python train.py --n_experts=192 --experts_per_token=3 --moe_layers=[0, 1, 2, 3, 4, 5, 6, 7, 8, 9, 10, 11] --head_dim=32 --dataset="wikipedia_en"
Below are experts of layer 9 (counted from 0) of a mixture-of-experts language model. Rows are named router (the router's row for the expert), down (a neuron's output weights, with its number) and show model dimensions 0-63. Each number is 500 + 25 x the weight over its row's rms, rounded and kept within 0 to 999. Numbers have three digits each.
After each expert's rows: "comes before" lists some tokens at least twice as common just after its tokens as in all text. This comes from a sample of Wikipedia text that the model never trained on. Tokens count by the router's weight.

# expert 147
router:501509501517489532539499514518519517521487538508490471516461471517448469449498530523491494511482480536483493507476496537484438507480467479537510476449451529474520488513472445527516474475485529
down0:486475485492529521492457472534500480494503497507469512496466485456484510502503542488525502501520492510509510540506532494500461480455514464516511503511488523450520507527517530472488507546556507
down1:521488527503526477494503480478580504530499542526486525492552507451502463527503496474541530538487507464498490476524529479505545514489550537495499498519531492524445502507506458469486512534480496
down2:488499446482482475454507489521520468479483516491512520501504505528519511517542502502494492537487501470502489440504528497481495525494528511482468519512503515466466468506506481537462530496501526
down3:502515511486474486509488469485490492439479475476504487487501511552513521475464498503477508476472496491541498534508438533490508486487499509526517484503488500545488519516519519490517544479519493
down4:482499522491509555484477496461527514463476488519506505490535492485501488529428522444485490513505510505477507498495506465543502487509507498540523539539517507548469513527499514506520452520523468
down5:487481454500536520478486457505514516486488513503497515489529499456521505545484470491497480523488510466481502494536533508472549484486472526456531458500505516476486486521467521444509495532519435
comes before: " of", " States", " and", "'s", " League", " Force"

# expert 68
router:523530522525469542524483526541523496525494548512475486499465483495484463459480546507489511512486499534484472487487468560476435493482486513527486478462478507470514499526470452551529476510497515
down0:527456474474506510482506478543489492474529511469475542503492486489509500502486498531509514523482455568490480507480513514516502520508498472528531462501481473440528472514555536514476515514562501
down1:535495496486516482483477504513555510492526510533482510516499478501500483527538500493472492524511524502498470463496513523523513485524527501489486508464514479522460535477550471501489525471503539
down2:502477500472484478522495467491494493431532516517565513534499495501488501501499485488463501516486547447482517462498497507508477513482521505459497503527484480489486459465517442547474503459492542
down3:489535484456490494493494453545520507537523528528534523559506503532528468485495489475537531528468511467500487520497467512529507461525529540513475487458520521501516500509461516491492564435502479
down4:448521507522488484506501488486506521470493486489511504498541517512482488506482487469552485502472498558431477522497514505527502545537506475533513513563546550512483486476501484481517505497503465
down5:533501465494552502475504442497502535494516520519496522425531485502510526510514497486496459488496521484507520541555513539494543495480490546468529459493539511472533511490472485460469468519517448
comes before: " was", ",", " (", "\n", " also", " been"

# expert 174
router:513515520514482552527486511535529501524483538504481466493467459506479483467512515510483527518494489528475486483470470544476436502481478499526500477448457523481513491530485445531529483491479526
down0:532468498479487552471482473516480466512551516510466547505481517509507472509505517525498479506458479528482490494487498544535483473510508501518486491497510496476530493530528490509500510472553522
down1:503521490496495477502494439497554508530502486475438493477518497510498489522496496510522527499478543496493491479505535473528500489523519500487483515497537524516419515519518440516484516530500576
down2:515513457500442464462502445498527510454476513474513503524466525473495503481556498489475523482476497516526515467516483546498458543513532487459507473471502488523467455499498472539474454532517490
down3:518513469490518463507496472517532475515526504509518540542514496509495516495483462519525533459492540449539527517509474484517507473519515524482513469503520503487510520472503515527481553465536477
down4:503471487491515503509526496478531506481509504484530504484537509468461520524423476471464495501494497497498473541503501455514544481469478510546487500507507533501495516537497544466476517443459465
down5:544468498489514469512511506507508472514477487510495501480567525483480528539476495496520482470491509472486542518500506474520564501476509536468521459547527523484502497460491529518483488510494458
comes before: "8", "5", "9", "7", "6", "4"

# expert 72
router:513508508526484525537486508539522522523494543497496462484487457526467483458487527505499502516478478508485485505466476525480449492491486494528488464465447526463498505508462466529548486484496518
down0:492502487515543559517520482510494509506511486469483509490493515491522508501512507454492470533492484487490501504491483544547511526489483496516498498494524560487558506479563500560536513538546513
down1:505524491489501477484517535519550504542498484518455505488539498492472527527513481510479498513505521471508496497514524484544496509494521492491536515482518564496478456478486470524454476518501527
down2:513479487485550510489459490491497494519507445460511483533494530536512523499514496503484522486507514518482489476541509520469484508480510457469452511521450498484492440516523489546463512526476515
down3:517471446497498510560479506534503464464509510529497475514494505506501490467464523523513542535461531472508514496490476513504529457490491525539518519514517491515457520513479553524513511458524526
down4:498502492476491497489522511485533538499491569528487528495484507486499504509460484456498488515491491521495516504480546489502485519519526539501495522478511557516495474494453506484518484499489482
down5:528458454490469459487492467520492508519494529508521495520511518472475535507499496520520476520499532461530529463482527468491531522490524522480523436521471504520541485516507502474520461479512480
comes before: "-", " States", "|", " Kingdom", " School", "+"

# expert 45
router:501523512513464522533489501521513511522479536487486469489475468510475487451500520518496500514486497511508469514475480551464450506467475518536512461467459516481508500517474464537535498491481527
down0:518491514488505541504509491514523474509527469506490474495514510496519470518511513487462460517499558504472508453518507554517451489504481475505507507476509552494464502511554471514514504528557499
down1:502489515490527484455497500492527519487521496502455479453524486444460515501523508459459484521545493525526465529493502484508540494516474499479517551458537516518485472493496465499516523545463549
down2:477511498491488492504474534492515489457525509496519530533524522484524485519499532429482526535467526481499499484552524515523481511504492496495514499486494486528471466468506441578487507495499493
down3:488489515482465513507507437481472490513506501532505488511477512471500510493477491521489534520452504465516529485492478536497505466547535489526516473533508520508488506524470538503519550511470527
down4:476463483459522496489518506489523564479533514539510494491469490527462503486494527486532505526506495523482488527517514486475533494473482495479520461505502573543464496474471549503496456474505491
down5:503453465491475484520466471489479481518511518538491502440512498531490512536506484490498477492477511507463532481541495518479538519495512533514563444535505528460522497489484531489488468500509452
comes before: " The", " the", " a", " In", " It", " He"

# expert 67
router:486505510528486527534489530523541499522487550498470484502466486515489478459501506520493484520499478508497482503465485556473422493481466497523498485443464519464495479524488438538529475502512514
down0:479463505507501519503474481558486485496485524461497530463525530472540494495533512462459498499523504499484521515532504556545457480491498452497501538456482516476504496490555499524512467518510504
down1:504511505514513484469489468533541505511429507508460474500562494494509459516478476515485512519476508494490483500528519480507502502489511490500490501491490515521465511517513488484493504480458515
down2:503461506471506506464479473513509466459488492497527528513482505512557503515508496452477478506516501494497515486516502523505450487528513484479485552490491505504477464517508489556478501521514532
down3:513542454482475486502495444471500493453497449474498507509502483532486506502488499531493554521488536456563488492505486495516518463511506510515515477482470493538519475512481506499488544491509497
down4:479494498438481537499517505473517554450474496505542500475501471517519523499488498512475516516462521513486500515520508485516523543493484486533535499526464495553509482483498508459520552469498467
down5:517457500478480513453464469498477510518459554523507485515536512497495501550452519498497487465490510530552504501531517496496550504480535485486527460493467473487491535524487527484479459530452494
comes before: "'s", " to", ",", ".", " and", " in"

# expert 21
router:518523521530478525532473522534531508543486541495492477508472475507479471452490523508489505509494489524491485507476473557476429494480475504534502482463465521468504480529480453535524489490491525
down2:489471478453522449517505497516489447451482526532504503485502525500484529492480480466466465507490537476511527485529498551501465540511475487449504544539491508465468466481508490520517501497489505
down3:494532440492504517490493450546500517451513485481534517485513505521471488501457498496473514489478535506541540531499494517515536484493491504560479493493483495508488504497474521486496535447486508
down4:507470510493498483508539512474551482450511515504532534494522510492479511497499498496519508497546485528472512482493531483502488515498493471537518486480487568513481519508471505521528499472537458
down5:511443479500531481512504473508495481485466491488526519524543498492504476536494506506537481499518532527494561482470546493488555506513476509521557447523480507518501527517472543463511487514522483
down6:510451529477478504475492492504527533496492508500513508501477464535471510490466519510516517481489481510513463460491451489501539512505477488537493495464488517525497545482475513441498472489532515
down7:509516485504515519488488503505502472564467466501494545466531530524509488490517487517520506532538443460494456508492490427522501521538461508525457528477524461481530484501483518496470496524466447
comes before: " ", " |", ":", ";", "/", " -"

# expert 120
router:492520495513456523530499512536514514535489542491461482492490482523464470453507502512492503512483483524491500517474491555475438533466472502535499487464469515479518512518485461541529474484489516
down0:504488525504502540519499492514489487488570484487493488483517455477476500530495534500504481513488517497484518524497522518543485459489497508542486479449503560516549533545532530500550525493519510
down1:507483511459499489504449531489540500482517513505481492479529503442485446507535501475481482486527491514513514492491498484512529522531471473465506503476491525502446505514464441537544506504510518
down2:513482496471465509490488483516515465454486513488488516504480513484510522497521483471477466520526471513509507527496503525531453528534516471470472545478478498505463439513493471576436482505492523
down3:466512495532477480512490439518459505525512474539539503509500543499473520499477471513473552498442504473506563512550450529514510488507522578517530478515495485478489483501463541482513540491510506
down4:501486524482502508472491492480526499496466511527502487506521516524476456512481498485476512464513483511451505507543530483521523512490471526554511483502497554513441460479500477502500470512501456
down5:525478468491476494507497467490482449539529521529495468444519501546480527582498520468479476512503478513502507508525492527506509482492522567483556453524537483525476543508499523495476466500485496
comes before: " the", " a", " their", " his", " an", " them"

# expert 177
router:526535516511482551542493523530521515531496536502496473481466490505468484465486516506490505526480500515488481496485493550481421493476468502513499478463461541476521491513481441527514471495484530
down0:490499540487499521510530487497513493525529520486486535490491517470517487518559520492511490517533521509447501489491539504543405494513486481496517530459463495437482471507547513506470519534516523
down1:506530525516518528513507493495527514514509492504483496495528506496535496544492541527449542529496518520452515458526547485508472492485572474475495520479512512502470485502522480509507514521488521
down2:527473495466490511489514491462489450433480526511476506544501519547487508528500496472480483512491546501513541510546512509478541504491520460464497546502506480490486499503509447564511459514461490
down3:476498457496489484489532453521534458513520496491499534521525491479495506477514515512519520525474554474491469541489453481478549466464499529523501490490503513526508491500502494549505504523512545
down4:468506489463507505516505517484501502518500466518508524494485445513495465494477449468483511576516485520484515535535491468480526511512486539517514463539502490508516475492513476478535504496466432
down5:531486458485467497516500484489491480503501523505505504456550503515543514490471477481506497518485514526507508509543495475490535479499508543509520462522536524509528536499464496468469442468505407
comes before: " |", ",", " of", " (", " in", "\n"

# expert 124
router:518536509517479516547490513528520514529494530507467482505466479508447495462475506518488506523487503522488484490493477554489435481480453502529496488461462535483516500509464440520518470500492520
down0:537445532510523522514499471493505453476486526513503500525484559467530475527518491464478490530485525503450467533542519541479486497507507476499484509478470500496568526494517519504522502501548511
down1:546502479530523492461502526489548502525501497498440468477525465498497494522498493493517508517487507506497490478508470465545538512498527488523471511476541516534514509494524487516487489502493555
down2:559498492494506450494474452539506441431478504480489503481489507484548509501525515461475475506459537523495493488492517522509471540468479482472485533488516465527458488472484480546491480506516512
down3:465520456479474500535513462501482507492505502504538507517459529500470538483472480523533521504476532481495531499485449490500527463544480514545518486446506524509510491486495513522471541444494477
down4:467495520466512486471514493484506520472467515539486523523484433521496498528454495473508477476498480537526486544506477482508543514481502504499561464487519520544476517480440529521527512515511448
down5:505472467498503481544480468528451473520478498501490503493528513505497497506486468477478501487501492541494503515523454471452451483475479524454566511542489501503514502515490537489523502495454450
comes before: ",", " School", " (", "\n", " in", " Festival"

# expert 117
router:525521515529480544521485524539526503540497538502481464497482477504476484473498535505485522527486492540473478486462481539468448495463474497524498479450465520473511502526479443539542499500498527
down0:491501503492528542522490473508467468497543540495508505462538491495512496488494486489478458541501479481465498503475487526511464517535492508516457509487493519455554522499544497528479503522545509
down1:502497510480521478472486511512544471535530493524514462454533466463498500532491493474483475534476498482477490474521521459505497511487489500529507510493507487534488475489513494504483466499542538
down2:508497501482485480507510445506514494452461526503521479525512506484484472455553506490456496481474510503486544483503522550477464515472516493453494538479491482510478461478474483539443478515489465
down3:474510482550468530503478464526524523490524517484500485516489490529469472475484488551501499474496522468521487489481427491464478442482501522516482489457502496468483537488492504536506530468519495
down4:474451529488486492487506504469521515460508518514526519475538513491478526534438485509422500522502484549499501492542493499543528486521469510507517477499525507504487503523511531452507504466496479
down5:537448471466517489518484450495498492499520534502514509467545506503488518504438485501501473500494496480474506472504530521496518482487469519474536497542497508512473505488465550464524463514484459
comes before: "9", "8", "7", "6", "0", "5"

# expert 148
router:517517523517472531546505537542526508534495547507482472503446475494486470465488542508498518515488496515485477491486473557476435515483481481544501483443471537460497483522474449551530494502494523
down0:526501461453549483509506463518494514488494508480454467519499488507538494514520525529501493520492511509452474493477507541527464464519505496513467474465468518516533480532492479512477479530524546
down1:494495480487506501500482475517554501517520494524455504495564481498499477490505499479481460502501506519489495481500505484526489511490498514473490495443529491488465485490503452489497517504483514
down2:518486485438503505521508474493547455457478513508482510515484519530516515500506485438503518525479529482526479489512495531512491463541480519490492509483458530484520480464489468533466480501487519
down3:507507516485510505489551457523498516499505493508480507570547528512481459478493521538489538507481518468502486523456475545527518426484533512506478500476505484491507489503465508525519514497512500
down4:519484522458494501464526477500518543427464523513529468494482515496485542498491492468509503501467493540462485535465514503498522518487496504552525488506488506522469485501493517494519498471470445
down5:501408452525537496495473468478489510495520517504485539494555493501517498544491507540493456497510462503515504503520522500511554490506474534509520442514489504480497508507499509444516427500493466
comes before: " was", " is", "'s", " has", " had", " also"

# expert 55
router:510512500521467543522491516549530498536495551499479484509467473502469481473485511521487513507493494529495485482482467527480440500500455500514504484450456527460510502517473437535521490480485519
down4:491476522457529496502530494438487455469524493509508512456539491477485534526467491503486496493515446540493467517519491483530500500522500504541556504525500500563512482521488524487518499484530502
down5:542432509481488469475503454525503449493482522520496505526526493500492499544510478515480487457478488486517524483496522527487556530513496537447500467525476480488488494489459515488486489519512462
down6:504464485487451514512490474492520515506474503521484501511475497515485547506493481493506518479490510425487486499481512457534537514510515491519503527489540475486484520495481499445467472555485468
down7:481523474504463495547505492526449496516509469548528494490506532506485481497534527507496497503519507511494504516531519451507463541481505495539499503497524475451549499497506511505471487519500448
down8:476470486498463503457514493523511473507499479494524473477451491483499529469474509479498495449544505496491477482515474495492501530504510523520539496470495542533508488499488483515493456451492497
down9:518451475481496490449513492498511487533464498479502468521486503488512527522536504503471497455475508514521497476461535513495508528521543496493518537483518475517522476468450495490501475532490455
comes before: "9", "0", "1", "8", "2", "7"